{"n_layer": 8, "n_experts": 80, "experts_per_token": 2, "d_expert": 160, "routed_scale": 1.0, "vocab_size": 8192, "norm": "layernorm", "norm_eps": 1e-05, "init_std_o": 0.0204, "optimizer": "muon_variant", "beta1": 0.9, "lr_head": 0.00976, "decay_shape": "linear"}
Below are experts of layer 2 (counted from 0) of a mixture-of-experts language model. Rows are named router (the router's row for the expert) and show model dimensions 0-191. Each number is 128 + 24 x the weight over its row's rms, rounded and kept within 0 to 255.
After each expert's rows: a language model's description of what the expert responds to. This comes from a sample of Wikipedia text that the model never trained on.

# expert 42
router [170 125 158 120 104 158 173  99 211 152 143 127 112 146 105 163 135  94 131 153 127 152 133 102 142 127 118 176 147 116 155 107 147 168 158 114 112 143 116  96 155 119 123 135 126  83 137  90 160 139 202 186 157 157 122 104 132 131 140 106 186 125 131 120 130 138 135 132 122 108 126 146 141  93 133 153 114 105 150 126  81 159 127 154 105 133 100 131 108 160 113 137 164 113 116 134 110 111  84 118 152 104 131 134 161 106 120 123 113 103 110 104  75 123 131 145 122 152  88 129 115 140 146 138 119 121 112 110 122 113 139 107 103  78 100 114 105 130 137 127 127 140 136 162 123 117 108  97 112 102 145 138 147  60 101 112 125 136 133 133 115 145 168 138 136 114 143 167 132 103  81 145 121 142  87 147 123 145 104 119 118 147 128 127 115 118 167 137 142 142  77  87]
It responds to: Pipes opening table rows or the first column after a line break, e.g. | No. | Title, in lists, squads and election tables.

# expert 8
router [158 112 142 127 124  72 138 115 111 122 117 123 135 112 121 150 127 145 163 116 152 146 135 124 124 144 122 145 113  96 141 156 119 147 159 173 128 129 108 144 152 151 135  99 131  83 148  87 123 180 112 172 142 129 143 109 134 130 123 178 110 150 116 141  64  99 115 125 112 132 135 102 120 137 137 138 169 116 127 133 175 160  94 115 140 127  49 136 160 132 122 137 137 137 132  95 127 129 117 163 110  96 149 147  84 121 138 157 132 130 143  69 129 114 123 108 115 142 135 116 158 145  86 116 128 105 127 115 113  91 145  86 120 118 139 119 128 136 150 119 131  81  95 147 115 123  80  91 128 106 147 120 135  85 137 141  98 108 126 121 103  85 119 114 138 119 145 155 144 147 154 143 170 144  96 147 170 150 151 145 163 129 180 155 123 170 192 161 119  89 146 104]
It responds to: Middle and final pieces of foreign surnames and words, such as -ol, -me, -elle, -ette, plus = closing heading lines.

# expert 0
router [114 101 148 121 106 149 141 124 137 149 134 133  76 135 151 147 120 124  94 124 151 144 143 132 183 134 116 145 118 142 154  84 129 114 153 143 173 129  80 124 146 139 172 107 117  67 190  89 149 134 117  99 166 130 164 162 132 109 159 130 118 129  94 129 128 135 122 130 198 102  94 169 119 123 123 152 105 130 130  75 125 112 102 149 114 134 125 148 105  87 135 142 104 120 170 157 128 144 125 136 151 145 126 150 106 117 115 120 135  96 139 121 105 101 154 215 126 123 104 108 128 146  81 142 110 142 108  99 124 103 102 150 128 104 117 112 104 133 106 139 128 120 132 110 144  93  87 151 178 131 113 160 120 114 106 138 147 109 113 104 115 119 145 122 144 142 128 152 144 113 152 139 119  69 158 125 122 186 147 143 114 125  88  98 139  94 161 128 113 134 137 118]
It responds to: Closing parentheses, quotation marks and percent signs after numbers or names, e.g. (1974), 60%, "…", plus sentence-initial "There".

# expert 52
router [130 109 112 120 132 113 123 137 188 167 110 193 114 110 107 136  91 134 172 152 140 144 115  58 153 110 137 190 132 156  90 137 139 118 127  85 183  97 118 167 129 116  96 118 140 134  89  90 152 136 120 116 135 119 138 125 108 146 144 123 140 161  90 148 144 108 100 130 122 132 117 129 152 133 137 141 110  85 140 104 118 128 112 134 150 156 130  87 114 161 146 120 103 119 138 101 103 129 104 135 154 116 112  94 122 147 170 163 125 108 127 126 156 123 123 114 132 111 151 145 236 129 144 119 137 155 133 111  96 138 128 126 139 142 109 150 168 116 118 111 145 130  54 133 140  95 118 128 132 187 153 144 144 116  93 109 170 119 118  99 125 125 137 158 117 105 124 164 123 130 113 136 146 124 136 131 125 146 134 116 125  85 127 136  95 135 158  93 105 132 136 122]
It responds to: Digits 6, 7, 8, 9 inside numbers, especially sports scores in tables like W 96–77, years, and ISBN prefixes 978.

# expert 27
router [106 126 155 134 114 168 150 131 153 140 125 139 130 105 142 155 138 135 111 110 212 121 109 123 118 140 138 153 110 157  90 141 147 151  91 108 149 145  94 102 156 162 121 143 120 128 136  80 170 133 128 112 152 119 167 128 132 143 157 160 131 128 135 150  80 120 142  90 102 125  84 168  95  97 199 150 124 131 121 155 152 116 131 131 120 162 120 121 122  79 129 163 134 115 162 116 128 118 103 141 133 121 142 176  78 100 120  87 114 113 121 125 101 161 119 143 113 118 115  80 156 177  96 144 108 105 147 103 142 137 131 122 144 117 142 114 138 115 117 134 115 104 129 121 110  96 122 145 140 161 102 123 152 114 162 146 127 159 133 146 124 131 161 153 128 133  69  95 106  89 105 119 111 149 129 132 138  94 134 114 142 146 136 122 146 178 172  69 138  84 140 140]
It responds to: Line breaks after sentences, = Title = headings and ==Section== headers, often doubled before lists or "See also".

# expert 4
router [170 156 181 137 110 127 144 146 121 143 134 141  86 133 139 144 123 106 127 129 129 138 129 149 123 137 133 191 119 102 146 138 134 172 120 133 178 121  71 124 143 160 131  90 122 145  71 144 131 130 108 101 157 157 109  93 120 113 109 115 160 168 139 126 106  93  93 109 133 113 128 142 134 156 107 144 109 143 136  76 116 120  92 132 114 161 119 120 121 116 140 130  96  84  89 117 107 165 164 145 135 122 144 139 169 111 104 133 122 141 115 128 119  98 118 125 113 126 165 141 150 156  99  89 131 167 124 104 122 166 128  72  88 103  93 100 125 152 186 137 130 118 138 125 118 138 148 124 122  74 111 114 129 113 132 116 137 170 132 183 108 110 122 191 146  79 108 125 108 146 113 146 151 128 137 120 117 101 146 156 131 125 111  86 148 108 109 164 110 161 132 161]
It responds to: Prepositions, mostly in, at, over, near, of, after place names or descriptors, as in "Location in Romania", "District in Maragheh County".

# expert 30
router [164 129 115 153 119 159  59 114 104 150 132 130 125 155 126 174 128 120  88 117 149 102 128 132 149 140 141 156 140 139  92 162 170 163 147 122 147 105  92 101 151 104 162 134 116 121 176 150 119 147  91 144 138 124 139 120 136 114 114 161 120 115 120 144 118 114 129 121 146 132 119 132 121 146  90 153 125 127 134 143 152 149 111 147 136 205 121  94 137  91 137 122 108 147 123 116 160 152 129 110 118  93 125 178 130  90 158 123 122 125 183 120  66 125 153  95  73 125 149 113 123 166 104 113 110 107 144 112 142 142 123 115 135 130 114 119 138 116 157 111 114 125 140 126  93 126 103 162 152  81 126 126 141 137 126 109 125 153 138 185 103 135 123 102 142 133  86 125 133 126 153  74 130 137 136 125 156 152 151  93 145 108 127 155 133  78 187  72  84 150 138 104]
It responds to: Line breaks ending headings, list items and table rows, e.g. after Overview or Sport, plus word-final pieces like -ite, -ate, -ine.

# expert 43
router [138 167 135 115 130 125 158 167 126 144  69 125 151 161 119 137 126 116 107 110 109 102  73 111 100 113 151 138 113 152 102 144  99 171 103 154 138  89  70  93 121 139 114 108 141  86 155  73 192 134 111 165 119 126 143  91 158 148 112 124 142 143 140 129 129 124  86 105 175 111 135 143 118 108 141 133 125 151 127 108 157 113 132 137 136 116 128  87 113 130 170 152  82 119 157 128 120 119 181 145 162 100 127 146  81 104 123 166 139 140 127 110 114 164 155 155 127 134 113 123 136 111 136 136 111 112 116 136 147 120 116  79 141  99  84 150 134 124 169 122 128 117 116 118 130 109 126 117 180 117 110 165 139  97 159 125 113 138 135 117 115 127 152 123 132 163 120 109 125 128 151 145 124 154 144 115 136 100 147 126 123 129 106  93 141 171 143 148 140 140  58 197]
It responds to: Pipe characters dividing cells in Markdown-style tables of results, scores, dates and rankings.

# expert 37
router [136 118 110 174 114  99  80 118 150 164 121 180  69 125 108 160 121  94 132 159 105  94 160 160 129 122 133 104 157 161 151 155 152 139 106 105 121 107 117 126 139 130  96 137 151 119 107 141 199 128 137 110 140 119 130 132 109 139 107 134 111 105 122 153 110 122 141 122 118 117 142 150 152 154 112 157 186 137 119 106 152 135 167 135 120 144  64 152 135 134 170 130 105 126 129 118 108 114 163 173 135  62 141 130 153 123 141 121 101 141  95 112 138 113 131 149 140 170 124  76  99 135  56 135 166 143 119 116 137 139 116 134 104  88 117 116 154 136 115  89  88  97 121 129  86 162 127  94 147 120 153 122 143 115 115  98 134 135 111 134 113 123 174 147 134 144 111 142 137 116 144 112 137 139 180 150 125  96 149 138 147 118 136 125 149 155 133 159  89 103 125  95]
It responds to: Opening parentheses before unit conversions or birth details, and spaces after in, of, born before years like 1806.

# expert 46
router [135  98 147 122 179 123 100  95 162 104 101 125  85  93 106  91 131 113 136  75 171 164 119 130 182 146  99 129 116 106 109 112 138 172 131 150 130  94 129 129 155 109 112  78 151 123  79  71 137 132 127 116 125 118 141 124 161 111 145 171 133 127 121 101 133 106 164 132 143 120  97  87 128 181  76 129 111 135 132 154 120 146 124 128 105 130 127 143 147 160 158 125 131 141 116 119 107 158 116 131 137  75 135 149 169 125 154 103 136 147  94 120 128 151 124 145 142 120 136 114 113 154 129 126 104  91  91 120 162 141 108 131 139 143 118 132 117 141  96 117 136 125 139 150  98 121 129 101 101 131 116 121 168 146 134 146 116 114 129 140 126 162 158 130 168 123 139 126  92 142  97 106 230  98 118  96 100 149 145 136 152 129 168 123 125 145 125 165  83 118 114 140]
It responds to: Word after "in" or "of", especially other, most, many, as in "in other cities", plus raw byte pieces of Thai, Japanese and Cyrillic text.

# expert 12
router [112 177 128 133 168 101 144 137  92 151  63 121 141 147 131 129 120 119 120  89 111 101  79  99 119  97 156 176 101 156 116 130 103 179 111 143 155  91  62  97 129 137 101 133 164  81 167 111 148 104 123 166 128 122 134  92 143 124 122 111 138 181 127 134 142 113  97 103 180 113 144 135 119 120 123 121 135 132 129  59 141 122 150 122 129 114 157 107 121 140 155 129  99 130 104 115 135 131 136 173 180 122 119 151  88 107 118 152 138 132 153 120 119 141 172 154 132 130 128 134 118 116 139 140 131 113  97 144 150  84 133  68 118 112 108 170 110 138 167 139 120 108  88 118 152 129 138 115 170 136 137 180 142 106 166 115 116 124 145 104 129 107 143 155 131 135 111 148 134 138 173 131 140 137 160 124 137 129 124 140 150 116 159 101 154 119 115 137 128 130 106 175]
It responds to: Pipe separators in numeric tables, mostly after a number or Total column, plus semicolons between score lists like 88–71; 73–70.

# expert 55
router [111  91 145 133 104  90 135 115 118 145  83 137  91 113 115  73 138 132 102 168 172 177 150 167 156 139 142 190 113 137  82 137 137 164 200 118 204  97  73 159 117 114 118 158 122 101 145 130 174 119 126 148 125 112 141  84 124 146 112 164 122 133 128 116 130 118 139 101 123 109 115  93 145 141  98 120 118 118 123 122 148  98 152 119 159 137 173 102 119 100 104  86 127 129 112 136 149  84 128 131 144 129 156 148  90  98 155 122 107  98 116 125 102 168 128 123 151 124 142  96 139 156  74 116 139  99 157 139 144 108 130 103 188 116 108 140 136 143 135 145 137 132 114 126 105  88 118 133 168 129 165 144 132 119 130 130  82  91 143 150 128 150 118 158 108 103 122 129 145 111 132  98 121 125 161 137 130 131 117 112 128 135 127 127 151 124  98 129 102 135 136 127]
It responds to: Newline characters ending table rows, list items, infobox lines and paragraphs before headings.

# expert 47
router [125 109 117  99 159 107 192 135 107 165 106 145 116  89 108 138  96 109 138 159 135 152 130 160 137  88 153 148 142 134 102 119 139 115 126 164 157 109  88  89 135 171 121 165 111 141 141  61 123 109 147 119 154 104 137 117 110 119 159 153 118 141  99 127 136 123 141 120 114 153 145 156 141 151 119 106 100 117 102 120 106 152  92 117 154 134 121 122 129 135 126 114 115  76 159 126 152 142 112 124 145 130 117 174 171 132  96 109 143 141 166 131 145 133 121 113  84 111 121 126 172 165 146 120 155 157  78 136 161 131 111 151 161  91 112 156 100 126 132 106 133 103  62 114 162 122 126  98 116 165 128 115 113 114 111 118 114 126 123 112  77 149 164 161 127 161 135 126 125 125 126 106 154 157 119 133 165 134  95  91 134  95 127 135 116 147 176 106  68 161 151 118]
It responds to: Second and later digits of numbers, especially the 9 and 0 in years like 1996 and 2005, also times and ISBN digits.

# expert 58
router [111 158 167 128 151 134 139 152 156  95 101 150 100 125 108  99 138 107 128 156 135 104  87 132 124 103 119 175 173 121 150 127  97 114 125 128 140 103 168  87 158 166 152 164 179 126 130 107 153 147 158 127 178 134 128 138 172 132 119 112 139 188 128 139 111 129  92 144 133 109 119 149 102 147 165 148 119 118 109 147 150 140 164 134 129 125  91  97 113 155 115 124 131  88 101 100 125 127 161 151 114 130 118 117 148 164 103 178 110 131 104 118 114 109 106 108 100 105  74  99 179 127  73 119 136 109 124 122 150 159  83 121 114 107 125 169 113 178 162 120 127 115 101 139 124  94 118 124 141 117 169 135 116 127  94 141 127 131 129 133 113 122 112 133 137 149 102 126 129  92  90 148 139 134 108 137 127 168  95 133 163 116 141 101 105 107 169 139  93 148  76 109]
It responds to: Hyphens opening list or infobox lines like "- Operator:", "- Genre:", plus hyphens joining compound words such as Mid-century.